Below are experts of layer 5 (counted from 0) of a mixture-of-experts language model. Rows are named router (the router's row for the expert), gate (a neuron's input weights, with its number), up (a neuron's input weights, with its number) and show model dimensions 0-127. Each number is 128 + 32 x the weight over its row's rms, rounded and kept within 0 to 255.
Before each expert's rows: a language model's description of what the expert responds to; "comes after" lists some tokens at least twice as common just before its tokens as in all text. This comes from a sample of Wikipedia text that the model never trained on. Tokens count by the router's weight.

# expert 42
Description: Label colons, table pipes
comes after: "ity", " 0", ".", ")", " plan", "age"
router [ 92 126 133 139 169  96 128 114  83 134 180  77  74 108 171 138 132 159 117 186 169 138 125 139 186 147 172  64 138 148 137  69  86 136 141 140  94  98 134  95  67 113 182  86 122 142 154 132 130 126  89  98 162 113 143 122 185 125 140 107  95 139  96 150  76 170  85 122 101  86  93  59 144 124 180 117 150  81 140 118 156 150  83 102 195 113 123 142 116 173  92 101 135 109 130 114 119 172 140 175 116  94  89  73 141 107  77 116 134 151 104 120 141 115 142 112 178  91  64 117 126 165  96  98 158  68  90 153]
gate0 [ 62 170 113 165 119 190 118 206 147 143 110  94 110  82 172 121  51 121 128 125  82 147  63 159 101  84 114 116 139  33 127 115 154 141 170  90 113 121  75 124 140 118 118  97 154 147 139 191 117 136 115 160 113 139 145 155 128 122 136 133 103 167 109 137 129 132 182 110 133  71 161 119 132 116 124 172 129 142 160 147 162 149  69 130 141 163 186 155 201 165 109 142 112 137 150 171 155  94  69 132 148 144 167 140  71 110 132 153 174 100 110 207  87 186 158 117 130 129 109 112 126 143 153 113 113 124 128 148]
up0 [ 84 146 140 185 133 157 128 142 146  84 142 101 122  20 141  90  92 162 126 165 110 107 158 123 110 101 169 114 120 153 130 126 142 236 142 106  80  96 124  88 107 131 162  87 148 173 142 121 105 132 104 110 144 124 155 111 142 134 162  72 126 193  90 135  87 152 122 118 115  69 128  80 147 133 141 147 130 118 124 168 142 157 104 135 147 171 155 140 156 216 107 150  90 123  96 125 137 152 118 145 121 153 148 102 120  95 107 147 150 118 123 138 158 152 169  60 154  68  62  94 125 183 132  53 155  90 135 102]

# expert 16
Description: Infinitive "to", "of"
comes after: "s", "ed", "able", " number", "age", "ity"
router [159 174 143 138 189 131 151  72 108 118  95 151 164 137 141 132 127 162 150 187  80 192 161 122 134  75 160 108 171 133 133 117 160 129 129  80 219 152 117  71 139 148 145 103 113 147 140 163 106 177  86 126 177 136 136 161 110  93  90  82 132 123 116 126  89  95 114 170 111  91 141 115 185  61 107 122 108 143 125 153 164 122 136 179  70 118 130 128  91 179 121 106 101 121 138 116 184 170 165 205 106  93 155 105 176 100 164 141 178 161 142  95  93 118 122  77 166 119 112 105  95 169 133 104 141 103 140 101]
gate0 [ 95 113 109  91 152 137 102 156 211 143 170  95 146 123 138 119  17 116 142 146 106 131 136 105 160 137 130 160 184 153 157  99  84 135 128 151 105 164  76 111 127 170 136 135 158 167 142 118 131 163  98 101 138  83 103  97 171 101 107 100 178 187  42 128 109 155 129  99 105 114  91 100 152 132 168 151 123  65 117 123 123 177 136 164 138  54 164 188 125  99 134 124 115  97  97 118 105 127 132 108 155 104  99  93 153 144 170 161 136 103  61 148 126 128 110 149 116 181  81 103 115  90  99 131 207 124 140 137]
up0 [194 138 115 140 177 161 103 130 149 116 100 185 122 144 141 127 140 112  56 116 125  70  96 153 119 108 128 103 116 140 144 224 136 192 139 142 135  94 133 132 108  80 105 245 139 161 114 131 120 106 122 121 107 123 169  91  93 131 127 128  90  55 101 126 123 163 141 142 173 101 151 124 124 124  72 146 136 165 150  91 132  75 123 103 146 139 120 104 172 167  79 168 132 176 111 121 115 175 108 151 165 163 120 102 150  52 121 140 119 164 163 123 111 131 152 133 153  82 166  93 103  61 146 119  81 116 174 106]

# expert 63
Description: Prepositions after verbs
comes after: "ed", "s", " |", " was", "ted", "|"
router [139 163 178 172 168 132  92 131  99 111 129 128 120  92 153 129 193 131  60 177 167 163 188 150 145 140 174 123 113 170 132 116 173 155 175  99 113 169  96  95 117 106 183 106 136 181 154 128 129 124  80  88 168 175 162  96 111 133  86 109 136 100  73 130 125 139 154 173 130 144 158 109  72  83 146  92 154 122  84 159 152 123 102 116 122 145 130  99  91 185  97 110  88 131  73  85  91 191 122 178 117 112 108 124 150  59 114 118 115 164 111  80 164 102 127  74  97  85 143 133 123 178 129 113 138 147  87  84]
gate0 [139  95 127 167 179 124 153 106 107 149  57 127 148 108 141 139 145 145 102 159 173 123 160 150 115 164 116 125 118 139 105 156 159 171 137 120 112 169 101 123  74 139 154 106 139 149 134 142  98 151 144 174 122  39 160 156 148 111  94  93 174  68 167  53 158 110 155  99 154  65 150 103 137 115 161 115  98 136 125 145 169  92 134 117  73 145 126  76  77 163 165 105  90 172 142 100 133 113  89 161 101 138  94  94 131 160 142 175 134 127 195  95 187 164  43  83 126  83 158 171 154 144 159 121 165 136 139 103]
up0 [101 140  93 147 142 108 142  99 132 201  84 198 117 130 185 126 154 166 153 114 162 145 165 111 121 159 133 179 164 245 136 144 124 160  73 175 122 200 103 113 114 113 179 116 154 116  86 110 144 161 166 129 141  89 125 148 119 113 128 123 165 100 183  97 185 116 101 112 146  78 104 144 167  86 136 131 112 104 145  72 150 110 137 156  94 157 140  89  89 145 130  55 118 183 107  88 125 117 109 132 126 138  95 124 142 171 143 101 154 115 186 151 130 161  77  79 134  96 153 167 138 116 149 126 148 164 110  85]